Weights of a small mixture-of-experts language model, trained from scratch on English Wikipedia.
Experts: 16 experts in each of 6 layers, 192 clamped SwiGLU neurons an expert, a softmax router.
Training: a variant of SOAP for the experts, 365M tokens.
Below are experts of layer 7 (counted from 0) of a mixture-of-experts language model. Rows are named router (the router's row for the expert), gate (a neuron's input weights, with its number), up (a neuron's input weights, with its number), down (a neuron's output weights, with its number) and show model dimensions 0-223. Each number is 500 + 25 x the weight over its row's rms, rounded and kept within 0 to 999. Numbers have three digits each.
After each expert's rows: "mostly gets" lists some tokens that are sent to it at least half of the time; "gets" lists some tokens that make up at least twice as much of what it gets as of all text. This comes from a sample of Wikipedia text that the model never trained on. Tokens count by the router's weight.

# expert 12
router:501513504537507495488482497473440506493519504495509530514474500511527475492511458503507520498559515524525502488467495468470503507497492471517522523542557536502486526528517511496536492501484518499498504473519533498474498492526513495503476473474511458465509525529540461484502499531578506506479510526516493477545526457486463491514531479461463549532511486492519529530472497465545506500482487505494509491504462530484518535498510503490485536516489487481554484529516498481477554490489495467498509540494540491534497537511514542502508514500517498490460473532506476542498470494445483499480507487506402524550464531503511523503523470528571493489476462485487494516506479495496492495476
gate0:531465546477534491444500505476484493468488487515465528482485489488513503487521518484463470520512473506459522493469535508492506518495482496526518458492502494483546505445485500514509547451515527529508495477515545511491536498523498524423453482497468463464493486484501489456498528515512531456525497518543481484500464502542481491501508512497501488472476498508504526499512515543538499486506493502453527502493520519552525515523534544491518530486490463526521504471487542487499503510482517516483482519520513498562489514524472491522510454474512454515446485491526535492518466495503535498533511531541493465492464451525517510467520471512539538472508527476505512495449514474503481499469
up0:499519561497539457473523493486478515477480519485502529488472462481530477500468528503479470507528449481497539506501507531506504504480482461515524495477505501480529505481493486510479507476480527513509466462491552520512559528515479515455477485508495487440504505486513506489541522534524503479496486521538466478536473488510509483456530514485511530457490489537485519520476457540528488524491486501493531485481525534490542506533514517510512505471526456518516482483496540526513514522498505503519477512538562514513512476515509464532540448505499474540456499471523535488514479519503523483505555508558498481508496433513524512478514484508507537518490512476524516482457473451538492524486
down0:503504509491484489511531544483492546511521493477498480486513524512443500504487459501518509555480546465500506466532475476464532521482497498534512511530480488490522509486512526484525465539490530500492539483476514541501490460503501468490514478502518464545517489535481484529493490470450510512541493554543472521505453476499471502543489485532540487531489494478500524519489515520443515512515481514519524475508479508501517531460541470456490483479547512509510524523546552476486498483490516485483492474481522541507544515519447491486493514554494504484498520510516524508532513512493540462504475493508507519515501479515516511528552531528482458464459502524502514494497536560445511510483
gate1:486463529494476504477483477459502488488498461474521495518461516474514483497489500533534491509488504499483506477459493485517503458502504498493516508491525497548514446472469563530498484472533518478496493529518509513503512524482558503507511477523527488525518512518472487476446456523524499484513530528514524505534518494522493481492532480486545478541497467525483493480440519478493523511501511478516478524509469489531499514518551485439482524474526541490499503518520471522482538477541485476493518518522511520509461537495501559490499499470575479513447540471515504489458449471519466500475512464496484483510496540506442510486520508490519449531486470511465472488489516543515510492496
up1:491464489476491496464491521486486499504492451483515506497487501517520492483473467553540489531517498526492516507476502478486524478514497469493509517510499501524517460433536560516487497482510516489506513505504522491486507517482560496511500512519514530523503514489488485484447478519515485498499521518524495507523468505541514513508533475525536482562513474511478480478480481508507546541508510438545484529491477491531514514533520507456470527499540535478510492519494463528465542475534519486465506497504504511515502538518484505482479490474543472531458509465523513494477460488528474515477490489459495479507563554517442508501506491484523486513490450487449451502512516556523443519483
down1:496480527496494530471453468467526507503474521505498495525543492511471513501513534490482539493471547521473478548553516485516487518507484522489538522533515532487519532495480487499490500522451456513519492489544495479517525539486479521467533518508482483521546474511547474508447443533506510460486492498543499497522499480477532549501488525496462501511496491490528473539528535475497530481500469513510472535502558485553507480484496524477514479523456532545492515515490514518504492466519533519469459543529526479492537524477482500499480490485550494520519542506531523463499460500520504472507528482496491503476496498450456552507470522511490471508517495475486493511467485518461516506493
mostly gets: " there", " used", " him", " found", " held", " released"
gets: "ed", "ing", "it", "s", " in", " to"

# expert 4
router:477491490523523454530542520516430518497513503514458461544502441507496503488499477505529520519475515537498471527495507471495516485498508538553492479487550536501482504517528521496505535508500477512477533505497508502496457471520509510508508480447509515461533522497486474474481465491478538526495499509539522507478554503489479500521539501532491474530499481496550499507482466500534524508478505487517490495484428471515488571515513506516493477521515476508492491506479493532464497513476548519529500492476501513537511517512488471531513504525481477507491489482484497508493467455454467508509503518519420508539495478487474515518528485475528498499440539476495508492459490525435488539505
gate0:505537521497516461523525514486501553505462474460470501545532485497532480476485501488485472514469479509528528504511495499524472513498529469523538513523495482524492491515515511499500471500457502476512507501500517522515507476483502502467531504470482485496528506521489524501554518490549492508522511496542511492503453535507485505529477480488485494478512481526513500469491504508502479552484543506519501494491479468482483571516523503534516517509511538539475472516528511527542507536520554576492484496464492541461504490497489519465507487559527486483538498525490483458466476498499532522476492477501496443478541497519486437516492529508541496499484420467529449477525488478490496534503
up0:546513532523513470521539497493494529516513514513474511530519494572501512499466516503518494512458472514481494454481484497491483492496496526508496492533535489537497491510498519486515467500484576488462485481511503510520501507547555457488526544520486519510470493545514499528485520485529518500461537501508510533492484499510493498539467545496485524493482541510469516497466480499506492524497494455507485520548493461491490570516500484520526461498494518559518453522535506491517434521485551516538510515497466552499489505513482508483500503508496570499521523514494496461491469495480517490481521495476483458484566485487470483502494532514505449527502479467498481453510497502486464515492
down0:487511470490468510464516526479512529516535480486497494459495534447528512490520464478462511516530468505520523534468495489496520499519463487460478508528515457435497529493483546526502523524467550487492512482489496473456521489496551515509490489478523556520537517507467447511514497452460539489484452458464471492486496500499498471539516520506479521500503500519526546512470479480483539500496460507498486443500509491536465478513510477519468452465511490469501468490485495513473526557479507517486460474465506498559533479490506495508498523501483530476527470502506506513479531506496460508472443510493492546506500479503505511479484466522477490494516461471468514502461487498506500506535
gate1:490478458509493506474497471520506531499484493519468480535495481467522519491537532513481520493478482500471496497483536515515532516491474473534428512478494506506485526496492476512446522496507486495477534527476479476494512473519498477540515472485502500509492466476490488520463478501576478517501473465468503517494492525554474511502528493562534459485521496496537456488452482491521516514511502512453484505483505505487502488482526500526460493488506509492507497538495458539505545499495521498522507485469496501478491490474515503524519504423466485456496522494517467519498511470471459466488517519487520511526516501553494463541513489557512476501425540499516481537474519494450551501533
up1:475485517540523512508496484518437465488509486510495449523519466460502523504486546480505485509470501438502500474480483513480534480461500471510489475534506489486555463504444498528481451504505484504477555505467504475525509432485493509505534490475483486517488492462498508441489475480523515505494505479489499501492487523500539460506452547513506480535558463467485485491485486537447496494464520530497479526514511483520529496512506488522510502521521541476529510465479490547491519464517522527541477479458498474477501528530486507508516464507536486506527483507493466481513498515472491478493507472485492518509457510477491505511471495512477489515466497522448525504498507446433520465480
down1:458526483499480503478486513456491498484524475558493498562501500529492517500492518496486489483469483519558508526485535527469474510489503496514502507507476504482480533471513484469523471485520489530509431528506501522476499513480454517460445503508508486486492478505513444479509453493488524506505494529517495504483528517529508500498513484537500525536506523444561489497492507521512515496525509442480519561491492501439524494522502472488509489579470503499466483474485524488496480471548491477465500485521505468518521469514540534498508495488513464462509496512530517498532497521503463481491521543530512528505473480558486500539479489447491490525482525525515534450501489497486507459472
mostly gets: " used", "ted", " use", "ized", "ued", " described"
gets: "ing", "ed", "s", "es", " of", "ated"

# expert 14
router:502495486493450462495454478476504465510503508522490570472472481475482484517486530454477468505485518469465488474471528544534511500445508475456528525472463500484510498484501465498480489453522480472550468473525482473496532506480501508488478536545534490478501522465480509494474497466510511484487522522497487493456510486474478493525501501434528458506490488497518493460495449475471495514516510527539504495488563508508522451526470493502493483477514491510502518504532516495537507528527489530496492495463517515507523524521522475472449513475519496509506498513468495516502568506509496525454472540457467505462548508481489480513526477525524525482510509477509482555485463491522483512502
gate0:517514492544479502477478508496506527500487448525464513495456444495474457486503502452495521528518501509478508523508509492536508540470519555475512534531487484497482518527538504530515482482500470512485466508495491487489499452499490456475524496475514510499531505495484486504501497501510456497457505505532503481499516454528500518492502479527538495524473513481531493468487482488489470572449515506509552551483467488485485506511473507522507506497513542521487531479506505456491479524471493524498527483502557507574525507496507486463497530492534499501452480500512444489523508485519446508485450520487484508475486497458487461557523540476484520513479464498463515538485488536455477511514
up0:517496479507481506455473531487495496487492420481485531500479473455482452490501486451474503532488511505522497506495514518516514461498512531486516496565473528504496490469486493478479515472469507466519482469535499500494545448489502500487553529475544544519504510507515493479540536483497494481532506502502567487502498466460485540509483474520515477490522524560518494488512487501442493514529529468469512493489479511471516467534508473511501537510514521567506490496485490469467492530474489495531503493479489516537505572463502503509478513513492457493499483556509461507478492483485477480502471497447490496463516507520474500481534542533513534510506495500491462483472469518480495500536
down0:501498508495490526490487518462519484481510500489504494504506520474447487487493516513471482496529472533487535511531606499567550535514509470510485514404517486498530500498522467488488505493521514506544501511505556487494483486494490537452469492516482488519489510519508493514474494488522512508488505521491482540530498511502452442517469466479528470481474508497544482475527502476514468483477512493508519497501529513500472472487515504477552495494494502468507453495479516481472488469539504511494502509498517522481480517503529519527494494516498480523486492550472500477502540509521487452507516475535519527432534478483492484475503459477511475562451530505485490517514501491488497458452
gate1:505480476466513493511487468492518501505493489509498494470463461492558487495482551496516493526532533501533483471503476505522532508503558462532481514519507489523506495477522513488507464477528505517513493510504457492538545476497517512512473482536522461541474493511504482465497525462525499494523517520553482471530535542501479453535458524471516508484541531553473504475485497482501493539467490503524461502507484491491504488476509532509497494475496492504528503456448521510538509470533482527482536471461471539481517503456496520445491548488507462452514524466471476500495524513471479500545493490498515486517520480505496544486524535441515506483537465527512509513539483505461490514455
up1:505490529472496475539482449494522506513513508523527500493457501476527520482466538487517496551503530487515507519496485504509556507480560476521474496521502474545511526474515502483524479479494501530502509531491465491520523455509529526530519469510528478495472513514510458457498481456521500531529510488516484505521534557467502491521503511480494532496518506538499524478519518446451492568490516492473460489501486512516505509498499508520462475512521472511495485489493487540520540551531474540491541514470491482507521497474470514466477546530491461496480514507475514479515503510491535506493491485476521510540496493476497573516514500442533477482585489485508500539517517472487520522468
down1:486485500522546485417491507503461492503464508484501527508476523515516420558522505575497498513482513540504474486474490509511471516521455489530434468545493489525551532508482475497476490450481533530482501495502526514461490468532489471438510541500464515500512448489521521497513505474467469472498505458475515546492525539470514502527496470556512517489510513543543494522528502487522444499471524537495536523504494476515500497523473489489485526526472507483505488543476504493524505493500497492485517492490470529504509493484462501501491484515480488526484501482447509510501499506502519460499531501501522482527499494503464507474506500467505507489523498466511485465513535459523487480498
mostly gets: " the", " The", "===", " his", "==", "The"
gets: " the", " The", " a", " of", "'s", " his"

# expert 11
router:520514500443551473493531488497502552488470512544530474502484515528528490482496456451500516511512523489476496475492499506501484498480535466495475521495507486524509500497497525483518519521479507491469522504494467552503480479453468511523479483534502509508462442539485502495509492490489481513481486537476498513490518542516491521500519506542454510499484491500495539468464501563490497511481490432461548543511518477470472479510462492514490496493509543487426476479479468529539492491527510519516517503528498520498496543514479514542529452458474539460504503513507475500506474497523516500504480506528518468495496496451463435487466535488471509467517513505491469453479515502517504516454
gate0:487490490461522474486509453467475532526504458501482510541540506503487463508538490507458536460477493480524525516484505513451523498488486528505496500468525474501537477511496464523472470459495519519482462485524476536509492527511547503491496517533498445502498494477497526496499530526493517506500463479467477485507531504538507498470453485505506513501553507534507492498541447493496486526488451529518517514521572505469460536481496527497524539455479492529453505466482503514485500524530503491475479483527493466506471539450530512525526478490466477468462481480487520493486543497453523489502449476502512483521473530547465521471499523509500529500500534507488528533500498481473478529475
up0:515486514501505511496489468458479541521522483519478511514556502487533495538451510510471543510485496510473546536499528531491502501494472488479517489495526486474500496477491498542476468504541503466486477456512531546503575506500533517484463502518487484502517505519525494526500509512523522520455491492513544463534527498540484490466459514520489524506508531512494504471511507503470466552538444532537483488507516498488448549532503507506486532457481524502457465494473462511491527522476468502464470538471471460494468500478527476512543529476494505486481485459493498510527546517463484469526483480499504501507520550527504499450487520556484518517517477517472536498484485479506486515501
down0:479479456504475521504490448473526539546501473534512515541491442510468501536471483485453495480514499502489505513439525521459497483542489483505523462470473479536526491477491536489476471487489508468471495459497519499509543494498531475467520489512529490477468510517519532473541479426471519518473483551511506486501473468527479486468512475552497539507478489521518465491506504492441492512484489514513478520484493546545499470519481504486513548504497522486525487505488475481507475490531478510487500507495541506496509552471528473466462518500480543442514509535463542527494546509493468470500491496507516505471492513489492485492480507523504487485507508466490519522493531474525483475445
gate1:507447513451526496499482464500483528495492449502503513543464522477490453489478494465490506511491496522496538536528518561471510498504515460524471569517516516528544514535539493504483490525497492454497489525509514526506535490453515474514463475495507504480509497508463490471501463496555472521534508521476499558534504504535483490453532514503466498444494513496507545455512495477495524448485494494483483497507501476482526434524491527537511513518513530519521484512497477502457511470523520472553496540478523516487488454493495513490463542493483462519486489509458467505487483496516501525488541532515490503536504520455485464476509514486505507484544508503468483474517509496474507498478
up1:542492504500504523537475498471483534472531531501479514488512570514516475508479444470483528544518529539496531507509493499484478495510481487496437548456501514486500468486526488518506519502517463505531527477477548524501456491485470494515495510507482504536523472516476499532495509467508490509502507528504470508531505493519532516491512531506497498485477492491523475515465505513487490480548492528491453510546496507489497462562492440543476477483524528488434483549483489506478465509502447492529499517509471524436495498486501474528526512471553527491494480526498495459473509471549510535493510525512528510487509466468540503498487449469475507487488534516488514517510511462496546500483
down1:481500519488473488506510495490490466544542484532504444449463499517442517546458461503502511509439501513510502484466482526511508513519514502468490555494467556493535488475520505534478514499507482493495515483449480478529476525500499475514489489569493480478496503451498498465533507507500503534471522533500480512484494522468541482543554504535501521510545527512503507537511526480502501519510465484537491490494495517488469507511492461491483493506487476552489472532479481491554506470523504510477525530501464529509515485497481554513514509461476541470537463533514491508493504484527493489524461480522489518484506506522514473514492491469489479538562493517533554470526485515537498486478
mostly gets: " comp", " Mar", " ar", " Man", " Har", "an"
gets: "ar", "an", "er", "al", "l", "in"

# expert 7
router:546511472554463527502505520518465456516516515496511525530528447489508522513524521508463493478470526522531489448510476505485491514483503465482486487515482505471464499514484488536461482533507536482555539512518505448488576511497478477468469523489433512471538522494504520525499542487524503503523485477457536500491489482501515516537539482553485500471518517498467488518516517542477511485477499504489482469492538533527491486493472493460478520515481499518511514497548475500480510460521493476494466493506501465525514470521486493490504533499495525517525513488475535462476499482525501477492499535468519479481543522501478522486444488537509535528534505538475469484491482500460481446494
gate6:526495471451499506475518497457498453480547496506486532517459477493438464435528534521460497515462519534526535489532492489473516534477485502459497522513508463492526517550513521524510493497467494514488529489498501503512527501494511469545516511501472519511519457527486469466523534445492505499513513492488518492501490434502463510511513523496489539484495518529466516474440498539468492464486499487487535518543479501532500488478495481464521483498492505508523497453501500499512521481495433501507504541510481519509496492466514500457528453448512527519515532481523470499528531491487514466513507505507476525548511503501489478517504525507477483443539487506469487477475461523504457484526
up6:496514466478478497481528507441488496494521444480508499531478498539439443474531536485492497505504532525491534493508511492498510515456510478486483539507494484497544552529513509525531509493481489511461493500509504522481544519487455518525489558480506519489528475543480455469533496491501514522466483512507486507471508487473494523506516511517504521511488533521512551444497480533495493457480513452490515492479514525516514507482461514479499507520501524499474480460496504559517513480486490473518511543508492487505512472463514511430525484450422534528515564456503505498507524476468516491518465529507486497522534475488513481509499525506504483461517491480479474527449488472504493513520
down6:505510491466499560522470497542497547497514498470494518510498529476526501489492485520496530513533518487447496487497543485507493525489456461521507520520524489501499559497509489502466501477441475504500528484530538494472484483528492505508505478521528478470494466535494487540483483487517488506498515458508553502514503462486457470485547477535540499494469485473474493517469518489512487511541479465495512495470503544468471473477507496483480545516570510477476467485559461498518449496499517500481502486512479533529483503502520483498458466552510476539497508547491509493466508564492499486492526502458482479535516545520503537498486486478495502532464495503510564483509513502506525459488
gate7:475537515480505532514517489525498517507518484466486535469482491514477529468524511514441480519525473494492505521504447478501523432514514494464514476493516525457463493500509498484456496494517461488503493454526512470570515494477493479487543506496462504511498468528496504527521485473500488518534521470526541496488518487537548495490521522472470487507504504524478526501474516468539468499479503488462476532464486521507499513463499436517525545521538515501501515500513553481474455509524456516509475484495452469449518544522516471479501545474527519491502466524495514475490510470503458473517536506462490527490517476533535558467487524529485485489511482525515533491469496502512510521485
up7:514516504482502513504511470499496521529487481516489534481460505500469472502490475512461462510517523513521523506469446476495521443509520483462505447455565514509451509524524529480476507506511481488506499471509489480544497480477513465456545454518508486491486467522523483474535483500484508495562500470542534447495483529493485474508508535532490479483512547506498562500467501460512492507449521499486469542497504534512470495500473475525533556481542483540511525526515517506502468484497511517533498494507458484436505484525507452518486503471516522532457492487463527513479493505518456471511542506475492527499514503521524536522519512520500491505516494556514482499498480521497518513510
down7:477491447487527502486559496481481487563481464505496501493472470541474512503510504516521498486503518554525502479511479472520496499510501504511472491466536539475507472451458501522510477496524481517455487481508480513510457447482475492515462488476493499530545490521513519536524514556463480471541505514516526509523520517513491457464501470518443468503538484533498500495477517529490484478466508511511530484474450477512460510504527472512494497517491503502461491458507522509524500492537495501512552499420435529482488502462464532492501481509468507490491496473472500476442524487528500465540467480474480479463493502486503469501491512498509486481498460479497508462514509528481495483531
mostly gets: "′", " −", "3", " ", " +", "°"
gets: " ", "1", "2", "0", "3", "5"

# expert 6
router:524476487494510543529505529471491538509518527502508456496490519516531500507491477513511536497517465452460510513496484503470482487580515484521527469475538522517468473520490532481522545488546521474506469531463454440465456502458500525509526488486510487480478493521501491496518506498474502478510478484533480491513477529498440506496497538520493508523495508518494487507455525503495482536478523477481458519523473490521486529484495543579506485529519491522472517491454507494486484551485538500528499502532491529502507486497489526524543493507477519515482501447490546543510490463437506487512479494532492500494493536492534504510524493491518489530457555474535522476490516465495495529488
gate0:490462521499481472545497529511476489511478477564458510518513506495496482508520503489467505457477475517491516470447473498456494440500480509507516481516534523487536482505522531512536476500500515502532511499494490509521517501517493521506511495486463478459477493485471516441504518503448505513490478469519472481479496512524441488501514500495482511460481495463486510422553489521495509481493492462494453492535454463504514511518561500496490515415474489467525529487533509457519507522513511466515481524497491524474512532507482511487483494520463507502579514485512489533509511457527525498503506541496478530514513481492499503518522459511538509506541488475505503473512496457456480520521
up0:493474506476497500516506508500501535511490499496501544513493525510490471487511498480476495480487503525491524518464477474471512484518478510523463496503510500532496474495537515534472496498517526500467517493489482492491522529530508476590485494519521477528478517453513501494516512452478501482498497484474506444509479470560487488522528503563471495514468506453490465490519510526492482473487517489549512535492481496461537505497476492483549489479470502519524488594504507528531495515502501476514473499474483520473464502491462491496433514534445502467531522451488516519508492468451519512485476506516511552521489549510524543543503513498517462487506478478497554521517494492477560488513
down0:502514541479513511555485485535477507533532518537494487492502515509512519535543517512514492499468521521445503535463501495488494456486485519533505496518495502545526492532458512499491433464456565531488506516454462489508518502462515509511468489497514524525481516521520491522501550465476461494529477488474484515515486442509526532499514475485524502474468520469570453478512526510509463518493482500518529475480487460475487505510484483530487494455473524479495522502515461469503492483500485494465484490501502506491486536499495483515499501496460504529539468499540454458531507524524487499507525489524517464533490536509464540475445493455521511532504503495515506494450477463504482522519
gate1:507500533482516494482483534532490471502471487493501513475539542517513491502481458506504464523516497505506532466494546527512471467515511480519518509522532489495498498526501524496469517512438519474471499505525515518489482509483521511529492466482510468451488512500482482486485538502505475505524514471495521498459528506488482514466520517475504484551503463501492481493492504517487511489519510516536440532543476479496470541493451409474481493493484466510536485440524483486540529468467535471494493514513536496555471495493522518468456471496494484475455545479505496540466497454540530439508503508459508481496488470478517481514512481471525549517465538476500504469500488501499514536481
up1:488498522486518467513503475537503448532536530502487530484472524518532512484489430506473499506497506462497510486500524464529527475477508513502480558493478478553469522510506529482473477503510470518479548481508475498510461506481529443523485467471523477510464474509469501478497497503516519521465534476495486499534490453474530515484484508479491489576498433503527495490519522515503544478497532524510467524518489462477489528512491508490431512502468515490554499497492516531490536478533526466518496526512520512471509490496485506488480501532509470493492588506508512524490492465482510479531479477514485518477496428503491474489489501531555510481503550482504513517521497505522518487498
down1:502477536492474485496468482527478483503476515504459490475475474502509518525500501521462464495482545471496524507490528510508517534472490495497473490529478493483475484537502469537514500511468514474479455505559496516506514492501521515475485540490514497455524518477523474491475525504499469490553543514506439524526530495526499546534517513551508485486464565521501482488523463495483517477533470506502431471491521511535545500486474521462502544474517502514518547524526540489483501504461499511452557499507489517512527524489487499509518489515469495485546496465504480527480484488529488476495503511484465514481477565521509495504526465512483466475499514539467475559498536473508494541514
mostly gets: "b", "p", "ism", "im", "m", "ission"
gets: "b", "m", "i", "p", "ic", "g"

# expert 5
router:496502525513494520457471521519491448480493487494526518465517489478479478523492465519507507439485504502495536504533491466473532526502530459526447516503495500492522480553496485531516497466477478523483492467473472457523545501511507513470538562501514517515513485465505513487507509539537483547500471488446539497498537460496521496520492521486571541498498492494505492500517534468502542471504517503494441483504550509488503489460510543492511507462481484501525531477522532489481524481515485515484510514527508497496489535526552463461478539512519429484454480527489493461502528484511495507509483494511536491464481499500480495504479503501512504479534509503492519475509481483522433455521
gate6:487547514491489516472474531491473471512512479511516509513534498469498493486439476547498507474495542461504473509518545509481503508513516484509477500493546472508509490543483533492546528512459517489487528511490485436498509516489481525501522478523478498477472461436563494503438510465496499521512516493480519475511496500525470508480487497466541487550458550529523518528515513522533509513466544506498450493544500493502491481531454541513494507490522483510492520512498525501544499462492455505487504471487512517498449512515484519511483480506487509536508482514557542487474524533497502487510477482466533481530481495485551536495493466517531459513485548516481488540523493485497472468474
up6:497521519496481496484481515454468469509527491501520491524508494456485494459475442511527446501525553529513439524500505486482487500529521465541489487503496488460534497524434536476525503504495539490477513505506498475489544513477463543536494502498511489498455466476527494452485515490471498511503463499477503490469490477512503473510508489452520493535491525475487482526517510512506527485466549519490462490548507510475476505494482515472501536486538497509496492469508515503478500509463459522512523506478507493514467514540445522477485474517497501518504496533541550507480556527524530522544519480496497454475506482455534520482469466527552466534504499518490481496516541536471469505509
down6:443501465529497540472504508556544554535527519518514497488498494537512548465534488477534522497466496525535488472499509490495528500498485501481507457442465483477503535500470490492540475469522492491476513470463508528514517530445511478494499478476472484497504519511508502537500472510493506552534499450491497480488455512533506521471471514453488459535543483505475507478457475467507535517506529521515509555519509513500490536490479464460481514498454465480475456470525510521493513537510525538502535485478536502513520503486502454469521510505528510477507483496506490479543466519546517513491502509510546461522461514490519499513500536496538467477492498527488504487530520496466508485495
gate7:484500537504448498521470485498528465538511509530499467499477474484503435498465528487459516491438477510488487468510493486447529464456466509522476525465500519509477533535443505520467537497514492513516502509477481498554514480433492496506486543531451518513455507498522481480510510474466507505543511491463490467523451480523493476498498492497518537483461490470527505522518532493506539470487504496502481514506507494503470472481496500498505456492503491545494486504522480505485510496570514557491543521511443495491505490504486508507513529519530483499451501503482490491467514494526485524532524499482527502494519490522512503525469502485518432448509492493488547515449497499513525481470
up7:460504512510492456481435518529508450518548535515504493488484508503506473492479523493477516441456511521499479488492491458454546461477457504499511489451503503516473547551468514507517525508539503523493489512508501528502472497472478493509501543521432528533497481519533480489497489468466505543490529486482523470523447500516476509508488487503481531511479518493542513498494529470505551456486523506530493505495483495488514506485489498479485474506484515559486504530512482489487499492525520546491501552476453482493521548537493481477516516535499483517446531500486493510468537494548454519509524497514512494502535494522487534526486513512510455452501494493526517521455518473521514496462
down7:518447482536545518534504511500530513499474478501527465487512497473543546508530532476480466534523478465497528503524526463505465454498536505514504461476473502487537507509502545504561467490489476510502469505516510470436492475510464511501502468467510515467507488498480481505533484503492532532481475496530456527472499520488471502467469495551500431518521516481521501503456477529468539527522486513509491545466537454479513542501493536509512464491507472447474455502496513513504465520489486475491514495519499493493504482476511465472448488493485535454497530534518488516493480484478548466513485497507478506499523528472508523501506511499501500523481482535501517482461505492489562469503
mostly gets: " Total", " Date", " kg", " Votes", " Coordinates", " Rank"
gets: " |", "|", "–", ";", " /", "am"

# expert 2
router:471499484527516479505493488473515489488487482495479485499533481477522501485505534499479526528479510469505481498472511502508472497437498516478497485467518496508499502502506482527482462521477508546520537511478489530511490491489525495515483539532542499464532525517494474546462444525464507542512493471501514466484472517458501475460536484482503476484492505523487486464509473494505491515558480519501500488437546483514524466525483501478476509518515523503495533488473483513517427486527437491507476484474511506485525510500453501484455443497502518491526464522497531476523547530521526495454519496487484528467518526537522483493492497552450518464551475512499476510480513449566517481504
gate6:451503549524516509509528531466512472484489523467500487495517448479492518458470507517494517445462506472522487468473466498500531510494497499487496477473482488529493515495496439525462470482541512529489497505485499503488469513474504528457505531520531520509513482529482497480458502494503510522515463482529509463530492510534560490438489507477517491519513539516485509494485510499529499552491508535436475502447496459560515497536451490505485533491485541507550520529492474519498509462521494518491492493499516516504440507508482486512506528499485493434506471511542512518451520472536556462487505519497476470493495487526517492496509506476517518501469488530502455494480458477525495518507
up6:448512522490512532496497524469515511475492488504452491475498477516489498492522540503470516493459496468506469507479469502494523500545500473539493453460496504512476491502536461518490484462510487491505541502484493451490519477457481493475497529539498506497523500496483514484460521478495496513540435497528512456551469485542543524453494484455497492491504550494470544479482465511507532542505526538469481519439483458537523453539473516477500514477487527516515473544480470496502482463522519525512499504488511484492468496476478501506498539514485467459513481525531539536479509483488519450544521528492465482497520489511495498488517485501494531488478484517501473505532447503555517494493
down6:509471534468534523578505476478548510467537462486493452497506473551495479475459461522511541492517505545489498502583522518466485525515490514502512510468551499485502517504483470520478516497452468464527540492510523519529502500557496478535485482490504467504510505474463502499489460488516489515480507482514526498525526493518507499486477495538513488495524456463515469441531508498516539551500508468479517497526497470505523488499486481501496480530448468510508497480515470487495481511502488511519514512505525525464522527523537520500499510533496497493487519510494518545471505547489484485499464451521476550524520477512473497535495490466529482523496527515527524481473507461504543542523
gate7:453507478515492523471506503505520513483488440523493502476495492473509539494509502509492528497502477525459525546505489447491490502490530467498522475466514506501448505523472492485499512477479509477488477561476507495513533446482515473514495473547457472472521511488501521532544510478499473486501493469539537464482456563487437444521484507535486493482512470477552465528489465454512528516507479541496515521493512474531467498486512510516472519531512503460521521501510495538466503466495503540488475508468503504501467492474520518449507505475492499507483495524489527538538532528509509445494520502492482469470478513458526505539518513527470526484535486446505517498488515469497532520504
up7:498499493501542544459525451534508529483488510485486508490481494482543490496516511477495514532492539513462488493510482455513464527465517487496488479517548458503455493496514509467501484503466499500527516512472459565475480490495490522534483449545475471504474437511479500466484466523491491499487500505557481518523468486538527482480488481494506491504489473480492506506476494497537560525515470526502511508483540463539481492495439488523513509562492547493498502508493485534466502499509481535482491480508515511498477439491508510469527515482465516484520498520516490484484542470503522445503527547469520487510533511468486508524535514534497505455475467444517525513488512474503501478544
down7:508568482502525500525492498506487513484523495525469557520494483499485477514486494528497506472530479505461507485522521510473513517491539471519481478528541479472528485466499547498514502495515509522479503483449502512461482507522521519549484478553493539497500439501506551513468471476485550423494518534468506501475506506503464479539471533461484476525486468495501501498444514495518529496530476496503504476525517519467483513494523518543536529491535477515527526487519463496486486492492472534498461490527516547494501500479524496460517496494512499545493525521503507468535462557491493485519518484490518445526457467486542524568470518515502518487527523517461494491514485495520504491489
mostly gets: " a", " an", " has", " more", " some", "The"
gets: " the", " a", "9", "0", "1", " an"